From a checkpoint of a small mixture-of-experts model trained on Wikipedia: vocabulary 39351.
Below are experts of layer 8 (counted from 0) of a mixture-of-experts language model. Rows are named router (the router's row for the expert) and show model dimensions 128-255. Each number is 50 + 15 x the weight over its row's rms, rounded and kept within 0 to 99.
After each expert's rows: "comes before" lists some tokens at least twice as common just after its tokens as in all text. This comes from a sample of Wikipedia text that the model never trained on. Tokens count by the router's weight.

# expert 1
router:44 68 40 26 67 39 39 54 30 53 42 51 55 44 25 54 79 43 41 47 14 54 50 43 59 63 38 28 34 58 45 50 75 61 65 57 70 41 50 61 54 41 64 75 22 63 50 57 38 31 58 52 53 58 68 75 58 49 57 69 61 63 52 43 34 54 34 47 63 65 49 46 29 64 32 67 62 55 69 53 52 32 47 16 40 56 59 36 20 69 57 37 54 47 23 68 53 49 28 32 66 24 62 46 40 69 37 56 57 64 39 35 32 54 55 53 70 81 52 32 67 67 51 57 35 52 46 38
comes before: "-", "1", "0", "2", "==", "==="

# expert 7
router:27 69 55 68 64 46 48 44 51 54 51 37 18 33 50 90 57 36 54 61 38 65 47 47 63 61 50 73 51 53 51 48 27 50 35 23 48 50 58 53 69 57 45 22 15 66 86 36 42 31 66 76 38 56 78 27 80 52 50 47 59 65 60 63 29 75 37 52 59 43 21 32 38 47 42 60 58 69 92 66 50 51 61 50 59 47 45 40 49 71 66 34 40 81 38 46 41 35 42 56 26 44 38 74 17 67 68 57 61 41 69 31 58 73 55 38 69 71 45 50 41 80 45 50 61 36 40 72
comes before: " |", "==\n", " of", " ==\n", "==\n\n", " |\n"

# expert 31
router:75 59 66 51 52 54 44 58 47 71 51 63 62 48 39 62 43 37 47 47 55 53 66 73 74 47 50 44 50 68 43 44 56 46 47 31 86 44 46 53 37 34 54 62 41 37 56 53 50 48 60 65 24 62 68 33 53 63 44 45 46 56 37 35 30 21 54 54 68 60 53 31 47 58 37 63 54 49 55 49 30 31 40 54 57 64 54 37 64 52 46 52 42 59 46 59 52 38 48 34 58 33 65 55 25 56 50 67 53 37 40 52 40 37 38 35 49 41 60 52 56 60 38 56 41 52 60 75
comes before: "|", "-", "===", " %", "|---|---|---|\n", " Votes"

# expert 2
router:57 69 43 29 76 21 39 62 57 62 46 47 70 77 32 52 36 34 50 54 68 61 40 25 79 60 54 61 43 46 31 67 62 74 43 35 68 62 65 51 63 53 55 45 78 59 80 57 33 43 64 74 19 33 44 38 59 48 33 41 61 47 41 45 34 40 68 39 51 54 66 34 38 52 41 54 31 79 74 43 57 27 26 77 38 57 52 43 20 69 39 35 48 62 61 63 42 37 34 33 41 38 62 50 29 52 53 73 54 18 57 22 50 74 56 23 51 55 64 38 56 70 58 55 35 56 32 55
comes before: " ", " —", " +", " A", " No", " −"

# expert 45
router:45 57 62 49 60 23 37 44 36 56 47 34 60 59 35 59 57 46 57 51 42 60 48 56 62 27 36 51 42 44 38 37 40 36 56 38 70 72 79 60 43 83 62 25 43 49 50 48 42 46 76 63 28 61 47 58 55 39 62 22 61 34 81 44 53 48 38 62 70 48 68 46 43 84 38 59 46 47 67 52 40 52 41 46 38 57 68 55 26 67 53 44 14 65 28 39 46 30 37 49 49 35 63 62 16 63 65 63 42 70 55 60 33 70 33 47 67 57 62 32 44 54 38 75 30 24 32 48
comes before: "0", "5", "9", "6", "4", "8"

# expert 26
router:23 69 35 50 81 30 46 51 48 64 62 61 60 42 23 63 60 39 42 69 45 56 71 73 49 40 53 51 37 35 38 38 75 64 69 44 65 38 60 45 64 47 56 51 53 49 43 56 46 33 49 66 41 49 71 64 71 48 49 38 44 40 33 63 47 66 18 38 67 66 36 30 26 46 48 61 50 53 73 53 63 41 49 34 66 64 36 61 51 62 51 48 06 45 40 43 63 42 45 61 53 32 51 40 34 56 47 64 57 47 54 52 24 36 48 43 60 61 75 30 26 42 51 71 44 45 51 52
comes before: "9", "2", "1", " ", "3", "0"

# expert 51
router:37 60 58 60 69 21 56 36 41 61 37 52 44 38 31 62 65 36 69 35 38 42 71 65 56 34 44 38 71 53 57 41 78 64 60 58 70 38 48 55 50 68 49 37 15 54 94 47 47 24 52 69 31 51 76 39 51 58 64 49 51 40 49 55 37 63 66 47 59 62 41 51 25 59 38 39 33 49 54 63 36 35 80 62 44 67 52 48 40 60 64 40 33 58 35 45 53 35 40 49 43 40 42 28 25 52 54 53 29 31 77 51 60 48 44 56 62 61 73 30 48 63 64 61 21 42 51 72
comes before: ",", " ", "–", ".", ")\n", "),"

# expert 49
router:47 35 60 42 45 37 49 58 27 47 66 37 53 27 53 76 61 57 56 41 36 73 32 57 50 28 46 35 74 61 80 52 57 45 40 50 52 56 23 55 27 79 37 61 40 64 68 82 43 51 75 82 31 33 58 35 57 40 58 33 61 52 43 56 53 70 37 51 47 47 54 41 24 55 60 81 46 45 80 45 13 45 39 61 73 52 62 44 64 56 65 46 52 60 36 50 37 47 44 36 63 58 61 43 26 72 59 50 62 32 77 51 43 51 42 74 60 69 57 46 67 54 54 69 26 38 29 59
comes before: " of", " to", ",", " in", ".", " and"

# expert 24
router:38 66 45 59 54 35 46 48 36 53 88 53 47 51 57 67 32 26 55 56 31 56 39 46 43 34 39 50 67 51 73 37 70 50 52 48 63 55 42 44 40 84 43 43 53 50 97 28 36 43 56 50 38 67 53 53 45 50 76 33 51 36 37 50 42 61 54 52 89 65 62 44 24 59 54 35 40 56 62 28 27 30 25 60 47 40 76 28 33 84 64 20 39 63 24 40 48 53 46 46 50 31 68 47 37 73 74 73 68 32 60 67 57 50 67 53 70 63 62 12 43 57 34 54 43 44 53 48
comes before: " |", ",", " (", "\n", " –", " =\n\n"

# expert 41
router:45 63 36 46 84 43 44 46 36 67 70 47 46 54 27 75 51 38 64 59 33 60 34 66 39 50 45 72 51 45 19 52 59 69 69 23 69 56 81 67 60 52 53 15 48 61 46 63 67 60 57 75 62 53 58 59 57 58 54 46 65 54 33 51 41 67 50 46 63 56 17 38 39 11 44 52 42 63 44 46 50 52 63 70 41 41 79 53 49 73 72 57 30 45 35 41 32 21 39 47 25 35 70 67 05 39 63 68 40 35 39 60 26 40 42 60 71 72 61 13 52 42 63 39 06 32 38 74
comes before: ":", " |", " League", "\n", ";", " career"

# expert 48
router:33 84 49 33 56 47 47 70 46 73 73 43 45 51 38 45 50 68 58 43 37 45 62 60 53 46 52 80 45 49 64 45 60 62 60 10 60 78 70 57 60 62 60 40 75 55 58 74 46 35 66 69 52 45 65 38 57 31 66 49 63 52 37 42 49 48 52 45 70 76 69 61 47 43 04 56 45 42 59 56 49 45 68 72 36 71 71 52 52 54 34 33 44 47 53 28 55 27 50 30 42 57 66 55 51 60 29 50 50 60 68 41 34 69 40 52 60 62 56 31 58 56 27 68 28 39 42 62
comes before: " ", ":", "=", " •", " Total", "Population"

# expert 16
router:45 72 63 34 68 34 47 45 40 61 54 71 21 54 42 58 51 49 60 41 38 41 60 45 63 46 57 74 56 55 51 58 56 67 46 59 81 35 63 68 65 50 60 55 54 68 64 64 40 63 47 59 20 59 51 58 52 62 59 27 48 53 48 53 53 80 43 33 81 66 40 32 15 67 33 52 54 71 68 25 57 31 34 44 40 70 58 52 55 58 72 30 34 45 18 42 52 56 66 46 57 40 63 61 39 47 59 41 56 59 64 45 45 67 30 60 70 77 63 27 72 70 64 79 27 11 73 71
comes before: ",", " |", "\n", ".", " City", " and"

# expert 44
router:69 59 46 51 61 36 27 38 59 55 47 49 28 45 31 49 39 26 46 48 36 69 62 49 78 40 45 38 54 47 45 53 66 54 41 38 85 48 54 67 57 52 50 28 38 48 52 68 74 50 48 87 35 43 63 43 63 52 62 27 47 47 56 27 43 79 45 50 45 62 19 54 40 39 54 36 41 66 54 72 49 49 21 39 46 46 60 27 35 58 62 43 43 69 41 55 67 46 59 30 19 29 78 40 35 48 52 50 58 56 45 49 47 56 36 34 69 64 46 54 70 49 56 77 22 41 47 68
comes before: " ", " the", " round", " place", " population", " number"

# expert 58
router:54 72 39 48 47 11 35 48 64 34 39 67 29 35 58 39 33 39 52 41 44 29 46 43 81 18 34 37 58 63 20 56 69 57 38 25 69 32 72 57 47 33 39 59 63 57 45 62 50 78 40 67 29 48 65 37 47 61 62 26 62 34 50 72 54 69 57 78 75 51 63 53 45 55 39 71 20 27 45 52 27 49 33 57 57 48 61 55 42 65 65 59 14 32 28 39 38 53 67 38 39 30 62 35 48 39 57 60 51 70 64 57 29 49 49 73 51 86 59 43 49 68 35 55 42 35 58 46
comes before: "9", "8", " York", " War", " States", " Zealand"

# expert 38
router:65 45 64 22 37 78 53 32 41 71 37 56 24 67 43 54 70 35 72 55 42 21 57 52 60 62 47 64 53 64 48 41 50 44 37 20 67 46 66 92 54 41 54 45 52 36 70 68 19 33 43 82 56 61 69 59 43 49 43 48 39 65 52 70 59 56 58 69 47 79 47 29 43 69 38 38 37 57 51 58 50 55 42 57 55 50 44 42 41 59 54 42 36 71 42 32 33 38 59 77 29 44 43 47 55 51 68 52 62 26 45 31 53 79 52 59 39 73 56 46 48 42 60 48 46 40 60 45
comes before: "1", " |", "2", "3", "4", " |\n"

# expert 35
router:33 49 43 50 83 11 33 53 39 58 70 50 41 37 27 69 72 27 40 60 48 54 56 46 66 49 74 53 42 70 33 64 55 47 60 65 70 45 52 54 61 80 60 34 18 60 46 45 38 49 80 71 26 34 69 57 71 69 60 44 73 46 29 54 47 73 28 62 78 40 52 63 25 62 55 67 37 34 59 59 44 25 58 55 37 50 56 13 39 73 70 35 30 59 41 48 46 55 58 61 50 52 65 35 23 67 61 51 63 38 58 54 38 62 54 54 60 59 75 12 44 71 62 56 12 39 46 69
comes before: " was", " is", " been", " were", " are", " had"

# expert 8
router:51 39 51 28 60 57 20 35 41 75 70 38 45 73 20 48 51 60 60 64 68 62 32 63 45 64 58 75 73 63 68 65 47 82 51 64 84 59 30 59 53 47 75 27 53 57 49 69 18 11 44 55 55 48 37 54 60 56 82 65 79 67 43 28 51 63 47 42 59 49 33 56 49 50 35 41 38 56 70 53 81 33 32 58 44 50 71 63 56 71 53 49 35 30 34 57 19 68 62 50 56 54 58 54 15 60 54 52 55 46 53 64 47 76 57 53 58 51 37 23 71 61 55 65 61 56 52 46
comes before: "1", "2", "born", "3", "aged", "age"

# expert 60
router:55 57 47 49 57 24 26 35 62 68 40 28 42 53 32 64 45 21 48 51 44 45 42 48 60 47 63 60 52 66 53 48 59 43 69 65 53 59 48 49 54 54 61 35 38 51 67 51 46 45 56 59 32 57 50 75 54 44 36 43 57 42 32 48 34 73 22 54 85 78 43 48 36 74 35 49 38 43 80 57 37 26 61 50 48 19 61 53 25 33 50 55 21 60 40 43 35 39 41 58 67 56 64 49 30 34 37 83 72 45 63 42 49 74 37 71 74 48 78 17 48 68 58 68 28 47 21 68
comes before: "'s", ",", " and", " was", " to", " ("

# expert 9
router:40 79 66 31 43 16 35 57 41 44 57 40 62 53 57 86 62 26 43 44 26 49 45 62 62 62 48 76 55 51 54 42 57 40 32 45 51 23 56 61 24 62 39 33 54 67 64 54 37 53 89 69 42 46 38 58 75 71 70 52 75 52 23 33 55 62 48 28 51 66 57 40 40 53 22 82 49 69 46 24 48 45 33 52 63 24 54 58 42 56 53 58 18 26 40 43 33 51 29 48 57 58 56 24 30 50 53 37 59 49 69 65 43 57 18 61 39 84 74 35 55 70 63 77 31 35 51 51
comes before: " of", ",", "\n", " in", " for", " ("

# expert 19
router:58 53 56 43 65 19 25 55 28 43 34 49 49 58 28 72 45 38 60 47 14 44 54 58 73 44 44 67 65 57 38 55 57 41 60 34 66 50 48 55 32 49 42 28 27 66 50 72 66 38 81 79 61 51 67 53 53 75 54 37 55 58 22 64 43 77 43 49 47 69 42 45 37 59 32 73 52 50 77 65 26 28 47 58 59 33 39 47 31 68 67 26 32 56 27 56 50 29 31 45 53 35 60 40 11 47 57 50 70 27 73 51 52 60 29 65 40 75 85 38 63 74 52 61 44 33 32 74
comes before: " of", ",", ".", " in", " and", " was"

# expert 42
router:19 67 31 62 66 48 48 59 34 47 40 55 67 43 47 67 53 33 42 45 36 57 44 58 61 47 64 62 48 53 52 48 47 52 48 51 46 34 50 61 44 46 58 40 15 61 49 66 64 45 73 81 46 54 82 56 52 66 59 46 51 59 39 61 40 70 52 48 47 70 48 47 23 55 60 69 54 46 67 44 57 42 61 50 61 57 69 38 33 58 72 38 41 70 49 43 40 56 24 44 34 30 83 50 28 76 61 39 71 44 79 59 38 49 48 56 57 66 74 48 75 72 35 65 11 38 45 72
comes before: ",", " and", ".", " in", ".\n\n", " of"

# expert 59
router:78 35 45 53 67 49 45 42 44 65 47 36 61 40 54 39 67 51 68 41 33 64 76 49 48 17 54 57 33 72 52 41 44 47 54 40 63 71 52 61 42 41 56 55 50 67 57 66 42 13 75 51 53 55 51 53 65 52 57 32 63 57 40 48 81 72 54 65 50 51 42 38 48 63 29 52 46 60 45 47 29 54 15 43 44 52 51 43 41 64 52 39 29 54 18 45 29 54 57 53 45 64 46 56 53 48 46 49 33 44 51 55 61 41 45 62 65 61 63 50 68 36 68 65 53 50 53 54
comes before: "1", "2", "3", " -", "4", "ation"